{"n_layer": 9, "n_experts": 32, "d_shared_expert": 0, "activation": "swiglu", "moe_layers": [1, 3, 5, 7], "router_score": "sigmoid", "routed_scale": 2.83, "init_std_router": 0.0121, "optimizer": "muon", "batch_tokens": [131072, 262144, 524288], "dataset": "wikipedia_en"}
Below are experts of layer 5 (counted from 0) of a mixture-of-experts language model. Rows are named router (the router's row for the expert), gate (a neuron's input weights, with its number), up (a neuron's input weights, with its number) and show model dimensions 0-127. Each number is 128 + 24 x the weight over its row's rms, rounded and kept within 0 to 255. Numbers have three digits each.
Before each expert's rows: "gets" lists some tokens that make up at least twice as much of what it gets as of all text. This comes from a sample of Wikipedia text that the model never trained on. Tokens count by the router's weight.

# expert 28
gets: ",", " a", " as", " an", "th", "%"
router:117124121159098163137171096172107136136164126105091127110133111144109111134095106108135076078135123142128132108112115114142115094123139151136141119105096166138122108105114141120138145117121113116137165108118109119128117084104124172140185081121140096154111103084092082095102131154133068110128166130123131105091085156100146142164130136137125178135128128128113140078128089125121107139112
gate1:161108136103157103121118094118061099117130119126098116150143143146169126094095160085152066123117099074129128125102150143126152126095150140077147143174133150117146130125139156144129146168129133131153127121117143137098105126131149117148145104105153128152107110129091117113095166121099113118173131139138092147067132160116128078115114138138145167147126106137148116118146144083104112164108
up1:134131136117107175121161113082150112113141125131127118165094180130103147147125080117133162139170156135098158115152142113142105110106117141128119180173047122156156170113133087121131149127131184156130120183131119147130124143093112124147114122132136106149103100147157147135114163143129105106131115094136156132092117154129130143101110101165151126178157134149123171117117138121123138129148
gate2:145094079111107115112116105116120134130190092136110123139178140109102109142140130107146085117124082169092099113121139119104128129124128143129141153167140088122124098104098145112156154124096137125117145103090105099135056067154091092141138070114147132156142117091157131154139095148139123135159069123135136133094117157127109139134127144140140161132124116114121088106145123152127128133130
up2:107138141157121149168129208109142102146134136076095093095130164136161171090125121147128130106180152137141130123123151144133110117129130136125127100155116097107121129130125147119102125159112128131124123113125136090134133111127072134129101143105155138096129102076143106085131148128104125124166160150065187137120099149115114131117116142159126159148122149138133071154129122182121137124099
gate3:137150138115121122074130121143091123096149128096126150140200115142118152092087111073088105128126107095125110122112181129123141146123151178133101138154153129122127100147119121094152164145132119154122154110112122147130102125160128130164090049129161105115124147135082121171159121113139142143136144163140140107111098168136124143108152139094153128152129125168115110172129120150123105135128
up3:140150139115148065108159114161128124120134097145094109121110160136122102126120109124176139139108117141174128121119155099151121158145084143105172121131073109133124120126100143113132134101145127132161112098170154167167077083166121115113094121177140113089082129138114131144112104101113129129120108117086155122157169151105127117167116103121117143116137129120151090158125099141092086128126
gate4:079132075139115149127125117139115119111141140099058131118111097120152107116076058129157087113117096119086142118109126135151085149125119126139112135147095120134176146104094100092112135136134114106108163142177139113153144118103117141113153117154100163129107161135121101117133147125134119117107155113127157082117131187137151129131138172108138128132156098117075131105110125101101118131106
up4:105104182121116119122149093160154106103133104129148125149109165153152116180146123157139141137096122132148136121131115099119106106198105124135115181142108151117139121146124090183116094134103136101138103122122111125097125138138110155132137150147131107118134154131093160091132159160126095090148140085161100132137150080100151110092152110111128064140112142140145115095111141141106117175141
gate5:088109136124113141112146119130122120130119116132123155140190110114093113126149122082134133119079150124116144093072169115108128125074145131125136122120120106152146151136103154145119141114043148082149151142099143128107126079120104160118118179137137156175137131106108114133124110083155097109117156153116161093131094124113105100156153139121137145145119146130128087156097141154150154134105
up5:170110143179099135109116159147116127113169152128113098132137157122141120142059159107102137146085150149144099139161155101167167150134166148150106113104108106124129100122127111130107110151127113142145148135124133115159125169154130140110096150115100119110145130125108118153150141172143106135183140120124102134129129197106153080135136177131140115117104158178093110093138118093118135123147
gate6:123163117114136111138153080141092125145126138132079088161129138105124109102088138069166086136129125153104144111103169099131108109080128139135167150158120134131126124106102130095137103136088165079128126130126149121096138072118132156112138099150149115154137138080088148114131101101137123129117127131054150117111102173119139143152137121161112157133125106140111110119143132139175133156125
up6:118141093122103157105125126137069109124141144110120121115179117183168108151119116140126088127087112125159137149109141112118153157098106122164123115106164090084101148151104048126119133130127106092167131073131135136141160129159128105151112137114153121166109152116107123121132124115114100099177131163139135103163145079136132143130153167107140154107133144093137158126137132153140148130149
gate7:134155096139097135103134131145117109176120107108101146141167122165102129118096105103116124132132148127105104124113128115135109143087104121091189109150125100114072143124118132128124166100126093110112149130159065119107092087113093158130135133121143105154119176103128143101162134141125089121136133153141171153118075095153102151151099106139181169155131119120135088128136131129127098116109
up7:149120114148178164125130141093140105124130108138112160094142160078111114140141133151131109102134102094119110126118142158123147129135144177125132155163086091135131139131070143154130151122143124159146108124106144117108079102108093126158102123117101181146105086112155119099089102143096174127093152190136138132129147139147142097167108100175143103123123126138113141161092131137144118132104
gate8:141122129120145143119135069149117132147139107114133144138158132120124109106076106085154098115115094112117120102111133125108130158132176161101145133126099076106129119144108144112130149115151154121103214129114130120117115114129096131138163091132163090191151113104120122154081169140111141072138127106126109154142125150113141061141139162106157154098135128127106135132144128098129138147113
up8:136110114185093123150131108125172132149157109118117072111109137140141118110112130116098128106147151095132138163118115120139130132154139127104116169138104145145139127159125141145145073159128175153160108128139076165094119121084127129113111083106120115085188073136152141104143086102111121132109091086128129111133130100129137142132101117166129101127138114145103102109108146142089076149120
gate9:110132113120140149098098084141102108135162124129112107123127111126110072107112105091153131110087118128088157135160136146086133176107132143150109106145127125109165069123091103166120148126134134111080167141145151116117098113126122127154133132142101129194114139105103104164127146159107103095121164147084117071124151159118133123107175138102131127163142154153150124132148129141161121137113
up9:123099128164138109095157089132119113110105180148160139144113096154147106115131145108125155138145156155117165109119127152170146148151136129091149150130091117143089116148119102145149107143136113075124205113106145125127085135085121138128130133140209137098093136148094104161140108147077138148144086129122145095135115131155160127130135102109146136142117144135120159153115117091159132138127
gate10:115129112127135149147141098146112155104140109108113122104152141112130097103139147125087071140087152121147150127106143156122146160114145164118136117148145141108112117097114150102107128112125166151113158098129101140121111111076103135090131081127155130101074193134084132107145138160112094134122144112068154086126152126097092109099108126122182157110117116117157076130155127112130120113136
up10:115099152099134137165149177131107125129160124140119144113105174109095136117128139127110143113125162121153192141128103105129141150139087142112118147065141131135106145105178131071143146148166141128151132163095138087135117128095166123099157131147145149189123134147101146093154144095087094128159127100145099141127163135103150105119128118145142153142099104115104084129131161141117101130139
gate11:142103106154146114133169143145097150119180135102088127117169152148138101147131094083143138087151122077105099119137142119102137145101164175097134093169118126104121076148092121152154166128130103126116153117151120100109120106095138131131116092136129124103120125128088123124119129173124084182127135125108116127110113115115164143146137165138154125149116124093112089097093128117101158172112
up11:091149076091137160144112120109108095157129126168143126121072139142120137141120077087127129131120132089165110147140119154129121112114106145133152127153112098142104114110112112148174113094120095146110145126125112123119105131122147154180173104100155103100114094114112105117142183139154143103156105180116163077112151150102135118120116120152126164122071113139117123176115130139131098146138
gate12:141140117104140145091143067156129143095140111105114153145119089103093117137115081098117103118106126122119146139118164145126112153100109103127121135131102126129133134091110139112131127098099145118154146153121150145157130108097086152133147142155105179161121142073094104139115130127146074084173128135116143049107112129091159143100156144122135115118128115113103098072135105146161129117119
up12:125118147125109151126084105126077154161151147106150107184115140149104066128088139119160110141084130125145137115127171112089174132124136148136134082155097119132148156082108138119124126121161140156150130109106115103160150146123125133165142129200112093170132147152103110176158123096117140176111121158117130111088114122104125100142109141112105148122118125146117140114109116118155125098124
gate13:147137147082105117132120128091103171137125109117120123115116148129131132135076109099148101123073086091187062154113151164129144125143144179136135144163132116106165155152112152090127152108102115142120153123118154101156108118190110117117147082152139143125146116133094133122131141152135102114137159150097123092135126164091114122138127154141133145119142137121138098118101057122108120122116
up13:113159142099080110144122175111125149120109152143111125123132138128136120101171138122108114098129135119070159102148112137149155112106084109109118120088147099105140150135154103103135086175183126155102135090080153118088128100094123142111114125144135125110134137153126126177157142132143116096112111126147139167141168143134100117137165141133148137083165105128081096155154118096140152102097
gate14:121129144110128139134092127153116113093128139145137122091110100133060100106109098096092096117155136126131131120108136122103115133145107130114185100148176134152152122117124140132170102104133133096108194167137111077144102123130140103146168078113139134164096144085135129102105142113134133124153128105129130055135151109129116162110139123118122184121124132146116088149098158121133136155148
up14:135125106144164096170130163138135078088121094119139135087114103125113187140167124124154133121140149126134145130120105140119103124131112155140120126117117142108102112117131139111106100167132150157083120119113110177091101139157142105109120144136148109095111129168091141169099160124102106161134083156122138154158133084143101110132165116130129154110140106168100169153168145175092163113122
gate15:140081117145143113133104140135095116138092142095088177110129132123150137129087091105120116118063113129134086117111123112118179142098123138150099119156155072164109146114101139121133121157139117164098105129137144119156100089139147140156167119094125084132120136143113146134164165158142112139144133166138166138095133157119122133084125109091181116119080154156114135130133096161114129135118
up15:127078148145166161123168167088116136131117109132119155099112128140095116107142118131152103094138128108124125121126130187123117158096111139145156117155102081105117133144111129145147142109148139137157126116141126157165117085153121159144102073115142094151133098162108095125087130106113142166148138155104103116147181121149133141161149150144149133127173124122137104071113091112139182164127
gate16:123119130125158128086099085160087100112143097118131118116126138149074129111085099145122139092118091136118115149149138123110156131088121120115135102134132104144167108089089120119161123129122094137125169139115135181129077099140104118119119130132127113111104076132089087110173130127090102142146153133108127142161092149138091109082126108146159119107099139144157114128136120151140154189157
up16:108151123102148121149147122139149115145145176161159112081106113109130148129128133091116134082131177141124168168137168102109132148137108137098122136150142113098123134117154127104145118131163112157084094083077139087146108134073128150125141129146080125116176107131140075114123089068137147098127137177109122118100149143148129103171122103134124110111147136115106128092124109138111124134133
gate17:128155107118096088115175091136085124169094109097106145095162120091132148086118161109131092094120101132127126144105159137134111111113153128122138168141157129098126121109066137077149189115114124168130145141143129172136136145140127135145142103144101121115161103105116106121150120134160121140085139126108109137145111140150136085134132116157186155145109135168152129080146139155106117141129
up17:104134109179100104131106113125096136080132166170089118139133112132075149156079117132099131127082128119165127131132126123120132177136101128161114074127152081154105105132102123159105142118129091127179103091110118088148161125163112120138079143109136121104075131122119149121116136110108110115097160156162165123131113137106120124142133133159115166154096127121146129122146162155129112132147
gate18:144038129117129139135102118124121131106165124124080129127138134164132111131084154105139120082122105116150125138121133084117116156127106116136150114188142135145122134115068161107167124148088133114132148082125127117117111073126138117143126119132137100145104134149072115166116099122153119119175157144088117097134096151129081093114139146118150140150125130116114120141104131170144143139171
up18:153150160159145073183131131132136111099086128136126132109140127162157174099136116193101136100161121081129165153118138136146162129138119126107133119124125141149123131107154116111093114152137122131119102145128156148158139114128068153125163149072137160093111082119146092137140126105147149161126129151105147144136179119161161095097158122118139131112133122071109133127144159137101124145121
gate19:090151138127101158143128135171130198091129170117104109134121170101119130120124083110167084082145127128150087120098142110113133131098101143085142125136141145102143120089125137126115153121147133177122117101145155104117135132147119128135105119136163112114132127087084139150109135099113125126125158133092109132147101138087150088112157122111139145133134102089072117136080165099095146134165
up19:141122100105151155118153134153090133081120115143120108099124137155097145121140138120104121084124101138153188156142152151134165127093103112110099125146131168077145147090127126136147111072150127139089145132074143144136109116148098109134139128103133134160106195127096130129126135117126104104171153135160120103102187139069111134124129126122130160166102174127125116142106112145125122151115
gate20:122121094115135171088159119128080143166119158124101138140121123136087109122055076170142104090115094108123113123127122120127119123150097131128137130158114129146112112065102118137119139098110140151101155157157173175160123131133128113127149112182134135156090181108156090159161142124143101132157125134100134125151094154120149143112152161141136125100142131130123133097149111126152115166133
up20:114118140127148146120174125076092152099126143123119127169089082159173129161138167140132141142131132074142098131132143142152099117139142145073160120113127152103130139144114132124109114098104063163094140079104169145149129168099114119101169133144146161139128127120154157144133150118108112113140112121117141129146159094092130129174111090113126122110143161147128117107096145096106100134155
gate21:168094096134149155116145089113109123115112099117106141145138108170136126131066112130098100109123131160157090145096138150177109156114113137107136084160173126104129114156095091127141129134093106113132158111126153102150065085145110106140166122136145115102143133138094111113104177129162099147154170157109130117130109126142139117172114117148138135120133146139153126089127087156118095148134
up21:180106142121177117170156095079105137139150082133135149153138132140125124149140104122162113205113098123135135075113129128117079115176114133140123115162127147168126130132124102129149106159181112170113120143132108115149096115145120123097185106124111129156106109138143117131151099113151118135117179120124108173148118154142133118118154142134140140138094102163163125115113120153140157162129
gate22:127126100119108147128135115167132143141119082111076130106127085152128123147127114089113095114074149091146116124146129118130128135163121101079127087104169147098139117112106137104176113146132129119115170156143149119078056122120114111118156142140160098133110131127106120105122135118132139164130139143090126111124146175075139103114118117136154201147128118121155148084126142102118137112156
up22:120151123101140125167107132149117111152131122167096087122087095120117112134129149170139129117132108141120146129151106148111116100123091120122101162084146126097151137143139175109152134072081146174100080162150151127109139110147124128124106159151103151146122091143094159130092141136113152094170107086142113142156111138109127132170101161157103117133169157096135083114160122129127146098136
gate23:099118114096130114127145114132127122098144118142104151151123138095132132128147118059117053092126144135152125096101149115156130119120115168103144139116115130131188116049122127117156131147150117101100182136105097138140109126102167106089138128103147119125105085160119145123122161131100102115126131163100126122113120092126146097121094132157156179111132119118102117095149122117097163154119
up23:121132141119132143131117135117075148133104114171073116106166145121124119118187114160139104123126153103156124070128115126120175124162168100140120145131146141149140055101130098144113116155110145129120170118131129132136098128115139146129127060121133137115101118111134140163122166121095146099188125122103137148121156152114136095089146126156165171133133141110084117094102119105149149122111
gate24:127158129104139094078125093160127139121127079077092171132112140116105122148073132094140127118105183087129157103102123110110139118125114160103103092130107112112145141134111147106095096106118084089112151121161092102123102117098107115100116149139121099139151142150137106112122108119137115133110149146127104153123084174136127114166171136136163132131122120157115119114142126163125149197152
up24:132098162157151166139130124102153118102143125094108124138118133112078135140139160102151156094086118093120116139141112158141133108128126146107127115140157080119115158116107126137126139083090142122123122143120105125137077136125124159108087121119141143078106173122078107145132099132122154119123169131122134169137196105117173146146175127101124139185108149111088126158139127134150131109179
gate25:138114111157094151137110102162092116144170094087141133144160138093144099115100133094143116151097076131125070151128138125143137130122114122118129117105147099140143094101134107162098159112139159128109184131138165154180095105160094105158105107146115133154118121139081124132164152127127121118136143123123140116115072103125078102116145150133166091124104113139152134108121073148109110133119
up25:153141103146137133127185130156111099135122138125168098104141131095091117106140065150123114159146087144122157120140156146118119132122125156141129168118160133137122163158171115152109116126104132101099180125086122143142112083141112076152098139128108167170103068133147098161128109098162122136108152119136154134156119099166115138131132150146096146131135108118132125142111101134088102099092